config.toml
d_expert = 128
moe_layers = [0, 1, 2, 3, 4, 5, 6, 7]
balance_bias = false
router_z_loss = 0.0001
lr_router = 0.00045
vocab_size = 32768
norm = "layernorm"
norm_eps = 1e-06
optimizer = "soap_variant"
lr = 0.00478
batch_tokens = 65536
Below are experts of layer 2 (counted from 0) of a mixture-of-experts language model. Rows are named router (the router's row for the expert), gate (a neuron's input weights, with its number), up (a neuron's input weights, with its number) and show model dimensions 0-223. Each number is 128 + 32 x the weight over its row's rms, rounded and kept within 0 to 255. Numbers have three digits each.
After each expert's rows: "mostly gets" lists some tokens that are sent to it at least half of the time; "gets" lists some tokens that make up at least twice as much of what it gets as of all text. This comes from a sample of Wikipedia text that the model never trained on. Tokens count by the router's weight.

# expert 45
router:102091082150132151164130088134130184186147151136118158197128113167145173205115091201121102204120166169136145137104138080124092113150170155099082041129101125128091098079108139112071172150152078122096163104103104138133112105133093169138126110130096122159141131096110155107171113211125107093121096132158129193115141088136154143178089096182115119165071143171175144141146111091125125115160108132126163153155155142115124109148153195114120145132126152147032182069105146162121098139138090125073122124126104097126127116104118148102153170067121086107182129098125084171162112156146101138062133141111084147087140056091133104132121114133174089135157137124114065086164191101186154128125
gate0:108130116145091124100187127148112091133099111160108129122134162095128130108139131145102124106159097097130169095148068071114080132066165162130147097132071125122159141136149148111145183108180078092108094164081170105154091106154164170135074116128158111093148162093149113145122115103129129051109126141090143161086115092140129152160100138132064125131078117120113131106118163169129151102158112116150162090154075157136158133074178137115121078097104137128129134136137169133064112133156072105145077174152177144095163068137082164194130115109104185089177162166091220123086182135136088118075153171154136107170162127117145140069176183167057087082173153144106049187122145141140163151149
up0:113150137095135130163119116089144096165141171078141039144163181176067095153158168164168142161109103108115122092148149195159164177156099096082109187134133160133107179089156093100191079178116086156128086089096075153091115108120114074150069112111147178153109154082086126119115090221142147176113115098161106083099134090144083114141117145167136152160112136135166105139159123159136091179143147101106174166124176107144102106171151120136158150054097106153194148096117153080156164159125139158053149096084116147163150123128148075096100080122160163145093106126126134122188186151178121121103140113168101135130116161140108088138091119128104148099142106104099183117094074111126136151101
mostly gets: " including", " known", " called", " like", " named", " referred"
gets: " as", " known", " including", " called", " also", " named"

# expert 27
router:160089089071126137153122095061108160137115117148089099159166115135132126147088110124104132152084142127100177179142118091136123158146167218105142123133058133138133093138143149110079189184160080107087134106110079157168107112123106127130145139172081062154094135097096158166155139148096088114137136149135142170147135128116121171167089071145119124125089139148129140153128107128120131108138131151113124121176148112132071090150054144068111134064181122155107160129100113146092103118152155138098127164089120132120169130069137109140200093086183085114089127118103087148192066166171122143148221116126092098130111073100141087154109141135176144150150198224157153168175140093150188150162
gate0:137140084158114190060111149095136089162114106131085178086087142073124156126073128068170121106120152088136128079191130152118152116062156191126117136070147119122062162182158111110089150154121116147140162088105135160132087123170125143093116078183145106133156130163172086135235160170119148150081140145108135164108077136103121099129181150158146068163122165161125160179127151081144087100115141180105082117132132087108150124138095183119093123149155085198087153120108110139119116110133031090120128103162120142146181143119128131110167113133052138153151097159121157109153097185156182115194141088128112138154163142135125095109161118145155129151142168083110144145082120090112135161178
up0:129131059149149161186110116146147146153100102100103111100071151145099095084086127093075127143174081148098182072106104194088167058123135126129145161093138099135160144138209119134120151129146181117125098135130148103146140170079114134165125077146077186172078141189124138092170112086118147105165083124165131136174146113162132118146107181152111085122105053107132137176162070142073161095138147088104114127102112135117114131152122088119137096174120113116077126135079122135102123126139155177129114121158137111133163107149084171145175104016055155145150077157118104119146133134112090087157110148137158155154160116145075126155090113145099088061157196145142195066083107149128132125102
mostly gets: " time", " way", " period", " ago", " year", " fact"
gets: " time", " year", " years", " end", " way", " day"

# expert 22
router:164143093131160134154159108077103125138102135202103162157165090139114108151071095191117051144100183127138126111120087073160091123096145164106116123120091118145134113151151156107095151137192095066092158125128092173174128105100086133130108096145106107176081142093092079213117148154112102109226161152129157148123100075128123141156059103174071121127094154116125114140130185124173139150118174186140113134141167121105029061126107148096143094048153125158134189120117118125118084133143172175129112154117087122137148105109072103096155138122140097103103131103146126141212105103199142153135183153085108066105138118110103174143126138176171151155111133149120118139121162126116143151134
gate0:144147129165181161146100096096117182150150081202107141106104109126120108155115125142116133132127144159155076099132108119102095080115173100101117145164122118131079127126128126107110162165176153165111120116134032157111103128119136164127155164110158094187177126132102167153122146079138204112111109110146131136143062092176095098082131140151088145212137115156083136145047057153131093124160195135093209161201126131125140121152101099162072129098102214114134101158148141131103148095123136115134146152143119120140171122124121137166167198082113186156072162172095132140114135114144101159103139184137076165204032123090161137137156123169152152142149086142124105134096115164116157101134
up0:166094118114169187099143135108151122109172070094083092116063112115113152108136126107122158054138119149103169124077117100082121127121155078124134155082160148168073113122144102164172134082114101122225152159121118129166154165136147088099107119103145158164176122108160184142082158120146125124085146171045134106086130092085193123150122121063183108109098125158086133094151150163113195159174150125154111084138066152167174101192139169109134131180123178202129135138176112122096141113161104111123133129083133108090132185182131124121113137086139053146129128170099147085154084147105143160151183101112139162103134090148116172120103130085126137180059149103122113118142122114155191082123
mostly gets: " season", " tournament", " seasons", " matches", " championship", " week"
gets: " season", " years", " team", " round", " game", " career"

# expert 12
router:141063109140113146157113128071044136175121177141149165157137113122166118176125109201125127146099127113098152158096174119142104123122191183133081147148091179125077105130191106143126145108140136096125152123144092162159116107125053147130108080095155101133097110084125089142168145166092111082137125189110147154093177134172103097146131080179078078101111113116145078130145111125135119081149174137108092177186140131097079070167091122080159135105115136150133159103123115176124113094189087147120157172113101141122126078126124094115125098129208108128103116046152128153161122143108126188079200162091083120121116125119188128147117148176176100145096200157096129115187149098190132142158
gate0:150152166110115112128058138105105179115119114098117156126161125105119137159128119102158157108120148127110041095131114132137160127091111126163112085105157118185136142094124095141187172096112147113135079091145109147125134112156118156139156138092152139126153142114090104109159126130061152168146139146103149226143099112112143111084135080133100136148088130099119087096093126125111121083135158163118151146121106142163167175142130125100072193125088146204119110101147132155115149043172238157098086157103080106200073201082110043174156129122144166154109077133175122133179148143174159116096093126098181133085124136111102196130139137183083102131135109069102178102102127139179168101144
up0:081140100168148187146174143108164120141171068119102113104184139164199090129094154125130102125105172126107137163126089158125141090132155126151152117134107142102093156130101157162143070087162123103113110108084151095168162190119142117095099188146145091130145137127180137136123199112129111110100144091136103098157193116109069194215155076091150111160136115121127141153165138103144133134145093116161118110127085120101088142091161138137143070110168087137123133177063138056117105157100126100132074163091099123119161146117142151123187126138126086112104147103068132102079126040161028144177145092105168153103158112152112115150098118102073147205154064188142103141114143123138154127183
mostly gets: "_{", "^{", "_", "&", "/", "^"
gets: "-", "–", "/", "(", "+", "_{"

# expert 105
router:121099134104123150165133124101100136183116142177108112180115102166139157172116066158085095129111156146079174176136140077151119149129167177091099115148081160146074089123135128103083142171173090099073191080144091171145126084149078155094094118175089115162119153075107143138151135181114067117170132174119161151122146114165102138176092097178092107147093171127164107153147160145115120122176138142102113160153173129111090114164093149083139141110147138164071157090098132157071095127163145154052114131077128109132134134068113107101186151071172072121117100097110115153177086159142106190128145159072105106114153092058138126178096154163142111122142185157129109135172181067123157171130
gate0:134160139122069170115077089139147158105146124115148162160184121136147146126164062126125078180175175142111115140133161126132089098129123060174098114137109109129106166113147141154134129104115069130121179169095113162089126103038116165117126119152109044107106159126077108128135121112124113130215097195123112140119117111090092131115145134137191130092099146119159150119147187151111155123160156131129181085170121136124086155169178060204113097129143109098122104089109094159059111147114125087142155133146116119145098163124135135077189201115068131134140118107060123115084129162109024124147111140150174136176121126110143168117115160187161110071100172169174129107134158099091152182147
up0:225115110149055142165146114103170087071155119162160163121133168142103079143174126083133149159126083113124097110140089135125065136142130140162141088129201139082191128129118090065125102095156149174118119130154136106161180068117114175076174106115090150114129098152119130059098090109139171136149172106169094164122098090084125189185132115141122116102071181143178126181076126147146128119141076122121113138106124121143089104162149084067129045106107098099087144059178152103137145153091159133136166206091148111136144139108151106098084124151107117146131118125082072120166046163105161141131165150109083118123142144104119104126152165165118134150142128141169155200156126141117102154111
mostly gets: " Railway", " Syria", " BC", " pandemic", "History", " dynasty"
gets: "9", "8", " century", " Party", "History", "0"

# expert 125
router:171096088059127134161135122118116120150084152134084126158125085151149169148143100114086059122140163127082176123158105097155108141124134149078130105185087129132099107098148102131099129162191091153118154113142097154137083086149113154085110096171122116175148148118101099102157113165157117123202111120146131195118166107200157159122070122162104081147101122123162124107154152130180098114145158161081118132158180107113050087162117146136132143147121096153114180072136117218093084131144137088098121129092088127117141114089110130075162119107146061097159109087146082163215111114137122182111186102077118052147176116122174150151098160186190132128110175121148150165132145084162155157084
gate0:148133100055136106121116119106108164082110158097099129142153175129155132140107155124153065130092182161137107192118141145106136154059161134149148080109103133146139128067190076135066145139107116096147122147140107131155111067107158126157129098061117151138078128146092085099076158156162208142129127120095123167097081134180146147071161107142106143131095156065176104129154087157151123142156092102136109145182140206126084200176190083122193118186133205185086131102127102127146194131096158142137097152116124119114179153138152137116160112148164132118170111129117211139168129130159121135150201162134122126162097102160123139140131103100075142139082139122099151126166125176131138093056
up0:092133080100185166180150146174122086116096122109115134123158081153136061024150135160134126133152119099110104130083184142185120148115153149098139093126080141167116082114097128137094153134082114157154104121131134106171091135068133109159130234105142108173124163096115182153084102095131086191149101167110148104146083123130126097100197177139161153132243141132135152127128165123116119103099128113142092171153134146117101178137108181172130056153133132173161092147075124152131087140140169164140055092163109183104155088099132142105151155159123098121125149151064116114127154179172164106122139136102074101135181131124166166104146108077076117097168121147164131132105128155155166125107
mostly gets: " album", " film", " music", " song", " video", " television"
gets: " film", " album", " series", " music", " show", " single"

# expert 39
router:113092101092170100113098099094075152119110124165086101188148088139126191147117096165104072124046157138091218176119102112134085164127119124130155125146085154126108115115196146151121100136116100129106177109109099152148102148168099111122124119150080131172136175122072109099229123154149110127180145135121118143102173141176091115180066135197090080149103130109178154118106143164198165104155132143132154131138133135063095118159096142132113184103132073151097133022066141118122087155121136140071129103127084099086128117102127133095137142121150104138128132163155113132168097149129100167123119142118065150093193097083150098119097113186127153118166170123154136167151180077153133165153
gate0:112086129112157121149166160118091174182174084122141202074128151137171165122126134111130134187122040120155120166157142108125088122187130086194129119165180127166083117134102092121125132176109111108153130120120144093110088143054106092147175164133129101146157131086147101132123128094104109118115193111082113171141085139080126119032146075173115125095116094132179096081136127084165126130152161151154150116138113108102158144191093108115144118135093099126174119109087107174200094197133161076103144142141151127098119106077100107071111177114149129115067147144180124128100145071147116137132129122077096118106159115136100112175085123127119213112090121148148196055091105080156120128157
up0:107098136151111097123167180111161095174214087099155143119143100119082088160165138126170068141133064114175091148099204090216105148155108080123100136162123096160115151182154075146084147120075142073165156128141122113114153094128109059181134188184137123102102125129078106078158075162079107093108155103106135106104095164064155092103127037123117107121170117160144126026157121105105153144116174118120084113138101120183144120128111145132135116122135146096148145144125154129173110139166147080123133114151142075066179114094159131127142153158112124146141135129118162178144189088129109120159141142080130170134083046155136153158143149165148138112088143117123180114173112112152132125101
mostly gets: " My", " Love", " You", " Good", " Dream", " Your"
gets: " The", " No", " New", " All", " Best", "The"

# expert 79
router:137097148124116143165120128107101159175122142182094117183110104159145153171112069162079092148124164147082188189139127065134118163131167177106098120151080169141082081123147127107083135172161094097057189070132089176147137087144084153105093122164080099160108155075095124106154131178121091117159116159134151134127138095168110136171109113169089122132091145137155117132138148143110121103183147132099110177156167137106091108161094153082161134108154148159075162078077130159068089129164141138080107136082140123126138116075115104105175124065176087132126103093122106173164084159147103199112157145070096121109159073057139141159084150168142116126143176158129108115170174076114164179139
gate0:135184114150089173145091157114092100121107108143151139158098162113123198137109183176167130121113051141172178168141072126106138105144109139120120106157129141137104106103138121127097099172097063118122096119219092176130124103091108085167156142078155081098112137082079105153195147124123130141125145130179148094109117157114064128097137122145088194141098161151139149136170087160125141119093098148062114134155094123083136136165059119129115078160191122166167152093157147175111113117166115214087168136144179072194133174093143087135082177093164138117144113125097173087140093130136106129113171139170150130105133122194102103091091183165182155141139162092106132126146160100162088116085
up0:097128106150071094127113236105074124153144144174169102173131092091080156097123153111109171152118132121111088107071078093183096083145151141109084116140126096115105100167141107118146117096099123124151138158086102167090139174126031088091115123105124134148141107128119136145157197122164123113120152172148140092137143078145144145113142126158101165063175133124140112135151146145114039185141165138168130186138138080123148098143093150108142139121079147088163122157164103144141121062119133159140071141118045100127148194164158139189104106074197131108083079208130147152147158174140088143123133107123125061085137108138136155088078128108131108146108122168132124085102150052109145155118
mostly gets: " discovered", " observed", " causing"
gets: " as", " the", " ", " also", " in", " and"

# expert 5
router:158069109074134146182069100133103130147128118137135118188136077197153142201091095138084127129084182119075151178170177078172138144120138172146087132130100176147117097098130149043108158139168098052090182106147092168177115097144093149091122153134139134127128115087057129117157112174129059080161152139148139113131160136150090157189108125177113083129137121123152099159160179131109111125170164171116066145174183126097091100145086166087166128115168088166090166110116129132125114138204149125090080116083114112141158121108117140127154108109120132159100079121118094127150094156188076159146146166094082096119179101090136101170062132170157147110103164120096127112123149116140154123135
gate0:162135183062040109157140145173108108176111129114082146123148104059111100112072133143163085177081150120127179103131114121125066159133080173160161139172108148087143187113117137158089163174173153090122119124130068115123148134172087084045129100148138127135113126125049119094160146112167124156114149169160069110174149087122130183116159118125082135097138116150152138082172166119078094145187182151098102190152158088088186099136150151156139138114140100180166118157106119113106170166172117129096192132133106131160099119139105102105144130130151078197169146164136132114099148139132126101113167158082138034162086132122117114135152100119181145133160171133106162085121106107167164100126
up0:107044133116100165150133094137138133127117185106135136126124060193111167175133089110140145134084120087098121150153161152128114123101107146084136101149098121107153088105108149119108175049145086030172080117093117153204172151117058095159149117152107139134111154125074168123110073106168119140124103111118086084114132129154134151174144203133184178063101101147108139115113114102111171158138137167116092119122175082110199134110203165154124102148153127175152122108129083141080185076125093125130141118116155117136115143093117190134144119105121142169152155194106129153032131146096112134147079113097125101134171099073081098139104081145171150151139109112065139129168134114090119087097
mostly gets: " January", " October", " May", " August", " March", " April"
gets: " March", " May", " October", " January", " August", " July"